Experts of a small language model.
Training: a variant of Adam for the experts, 246M tokens, 4036 steps.
Below are experts of layer 5 (counted from 0) of a mixture-of-experts language model. Rows are named gate (a neuron's input weights, with its number), up (a neuron's input weights, with its number) and show model dimensions 0-191. Each number is 500 + 50 x the weight over its row's rms, rounded and kept within 0 to 999. Numbers have three digits each.
Before each expert's rows: a language model's description of what the expert responds to. This comes from a sample of Wikipedia text that the model never trained on.

# expert 36
It responds to: Final words of organisation, event or media names, such as Kingdom, Army, Cup, Open, TV, WTA, film.
gate1:502735545487476538431534611521584468450543540476435468542531466473522488439577445453472582432518487446516524517535539477538519535471534522554554481477468519465542443517493475544426517486554534521592507493498550516472496511476574470467507557475504521439454498484470513533587501495543477513497535540393468523422529500463444518476494542518538609493513449543567568531462489453491441452526519731544482514499532569539397531503378487495471506512475492477515513517562533556593504518443526517482500538540549512489510467506507467518551569560532523523476541530400637453480410545421590533
up1:478532510457492512495507575470489508398529578424448425464452537518494491464535500390513533445489452448440483463499503548453460496488501513497487558433531465486540480458539495442500578480541439485757499478488494506406461525498536417486471497471405574449565511507530475486419510442655454540556509494498397445510520545531544481502522575413446532518564523519545504596542568488509457625541467517614480406520478574475457528559442496497468482424484541444477458431508511471464493569480531440482528589545479481495456428502513521508560450497493446572446453514416528470450496591492556538
gate2:463520761487523428466495511610512515547521522383500455537509495469446556495517482558493480513479492462455509460532531472473521555533573468478531529583476562537585530560481597474520587410454427529458461477435499439535560520558418447516512549422529565511454447588541504515417500514511450533515452536485496517501490483571556447510515457488471619521470468632494514515475459544528449495473446471736463462536460444588597429500477463475556471537469524486502510447530536488592456477541479441549465497507530502480483487537502499489469451456582511504534531508508492490495521527472492491
up2:488523557527469486452476433464363454589544502465407546410456494489526548599500568430467493559463568520558449470499392486573501481474479446551465521590520434466574453588559500512483525511491522522540724518458457515504529456507579528411472459496562465415529497493442455579536519531435502477458502437508474503470567384534435522418452563537514499451542496362469562493541482474466436484570577541452536518486507458534490543482447515436458557516498478624471517502508449514557541500509523411451429492487480463528486509460632444448519452456478485532503541470493507523448523504474497565
gate3:548474422663535453508481505523589582460500461432516527499527453551433496504472522568536430456408521508459479423531534482553443563567507518599485534545524471535488499489422556434552583496456390503474544546525542465553555503585441488498429577478454530554512415492473505526442509499510532527508437484514531496573367513565523510482428426511418542438493559501465446525491425557500620535501544545515730471493443441530516465572504522474436470534517598519484451437475462502480475526517486534514514556506515503456565543472491551416450598450511464538501459493528492570442496553528452481
up3:587526490508524488509573515535508483507517464486565495522547513598533455590469536527535524521470553529479475430496519465561437531532539510420537551565443505511518484549488438512432521522476473493422547796407482472550571575448469494440382494532490455486429464468394517545519519455452529520452540453436585550498464546474422508415430509586501477528482459502509552395496474477525551434524562539537505505493458444477551434505529550391490524518543476568544446493540450407503491515503513552454509495519418571460530532551568523469553572486559491464492453474427525521535474488517441411
gate4:506499532532723565601462516451457534455462485458498491460438516532419489488439534573521547523440498522472503461492498493588406518527470489539555516547470537521611504545485472552476573491499458480501530519509517493499464541576517500476474489485568474505508530494479404508474455548491493498393495496542526441454569499502499438476509565394501510479473499557518462469542547560515557543462443479415535725540542563522503477477552485433465475515525491530411393508463453548469491504493568474633442485503529599509491495459607473561585551548558485531488487399492493482405419519473514430
up4:592510585421461488463551441565524450524520488523540405418488485531488529596474523583487556562511527529445478453480351432476448508576455441543520517446452561559516456373386481524607504515463505499468529545727561490526498544573498579516472493501450519553488568516414551603477550499470438529545519526547524573557500536518529553507495461502568467511493562445450507539549529536409496483560488488490467587536435454536502521480536425438499531508497489512391471474513513459537512509469522479483519493500559534552580496419499486461511487491519500478493598573516490454466545366510452453
gate5:515476482458500707475540555516606477493522548466512498517581529456444457478538496503471516521613562555504478512451513603495479496482565501482565483440499487511573531468456425588535543495546468517478482477413560477464507505474496497477510565469503577562495514538511547513519522611506526415488487475530492582552497494529509496441503522514568490511531522415512522505459526514443567439461524547488612520738474527548382484495501545454443536483465534446470495501560504424499438562467511469460535457559427534501518553460482480485489620464513463509598405490370606555509530492508521456
up5:503488524446511467463493489424375443522400505525520509492432547531543445511431509533552518390366496499506504485471397531490481488566472478474487552557496496584441536545460598390511561521496473527538520467575708510556522456540470434531468512552543457469479539497465451438415484481424487453544497518484481429488523553467428578567464406472481533433440516514461463503540451525577494572521581484559411447464454536477494488511499499499557501530543470558492456450431494526555480547450485503649491456435465530566474535496527479480431444461557503556432598491525392531508510519446539585
gate6:487478512548500513737435489517600500486483437536491511550521461483516474510528571483527536403518482516440459503507419521496460499518517560466584490494548469503616536595389496550464575515483510536571501541433503572481460555526476514503529511511545488531480545465492530451493476605471484483515476512459558495522475540512519579481469390452653542439498522516477497546542546511597492537450476426511541480453721536491517521478501552437442489530513533565499510501602533455555525548517413533494539535571558472454487484522517382529449471544557491466466474543434567561527497531512502423
up6:448564483565473484490513504463555553452490473513487493495407541474508557615571587451524522513458500446457518482537482501477511481466578556515574536416498523528568518461493495499453466435517418494473532558497500776427437539518522429518518548549509450448522530574489500480448533567449479424528440496532510557552458479541495503515482414459548507482476556428420476568501477587621523450485509532585616478538542474488525582531409421420516451443456526490516560482467485506559525498447488521568522498486498420421481433428488472514537541489447539460515537554469447514475488576632530524
gate7:451510454528465499568757483479506409462476428512445471517459516485532448517497493507493523577457433491554424581562473496439489502462508472510442501433454545439500428444477386569520456542537535558559519415436476471519507538427467533453507495534425423476407565440534463504552502467529537522551532569511498418449561512514540526517456517526476465488485458479464539601448504509549429435518559490516516482543501671567464590522552511541495506535507484490534515542433411487538523462459557544563511478525337506534437451519408465534501523474547484433478482453484517427533530441513536533
up7:515511459512494492572484462583539547509463528480508583483539474540546527584541622438488471444527566403499473485538525583528518563502475489545543477541428486453509561604441492463499561420475492551498499538412532485703464411494532580471479512544484564466511538534492499476473467558560433472473509477556501478486522406541437500475433559616459453476607443390490545494460492489559480496451537436511558550538487395547564511533450536487466552535505581509388552442516524480540508495526480475379431535491515462467501498522530423461476525429513398513502546448526456538454563553571422408
gate8:566473390453502517538568745530470501503550467443491499501503477492493426594487471521505491471488458626468526478515580535451516466540585433492443538556456491534440508459568407514476492567520481446462455479499443546500558452461476582416473502564410520467492451560428515489503544535521515462495503494497517557587508534544568543441493515512487493542437479494401501458494467502474585475472519585575579528466512453735557431558488450485525523485434491496568534496483481427562443582520426501418459443520537490481474542496520433526540496479506471486511473505537499542569445472502499469
up8:554419588527486489468511449523488468466457524486497520446522567535515542461460485542477526518539564538498501456493555546542469497509538496465538554504548507563531452563434525523449570434401435472432534533448541459512750559576504545536452541390532473556540558407459504472500448519516564564499492457462483489548475554480484514436451498520515488528495581553497503483461455486549433403540461487491411488514430517454369571537517541334468452439586522508555443564538493494561498496452513527600484501516498495457624464493592519420453522444544495565496524537433537518491543465523426487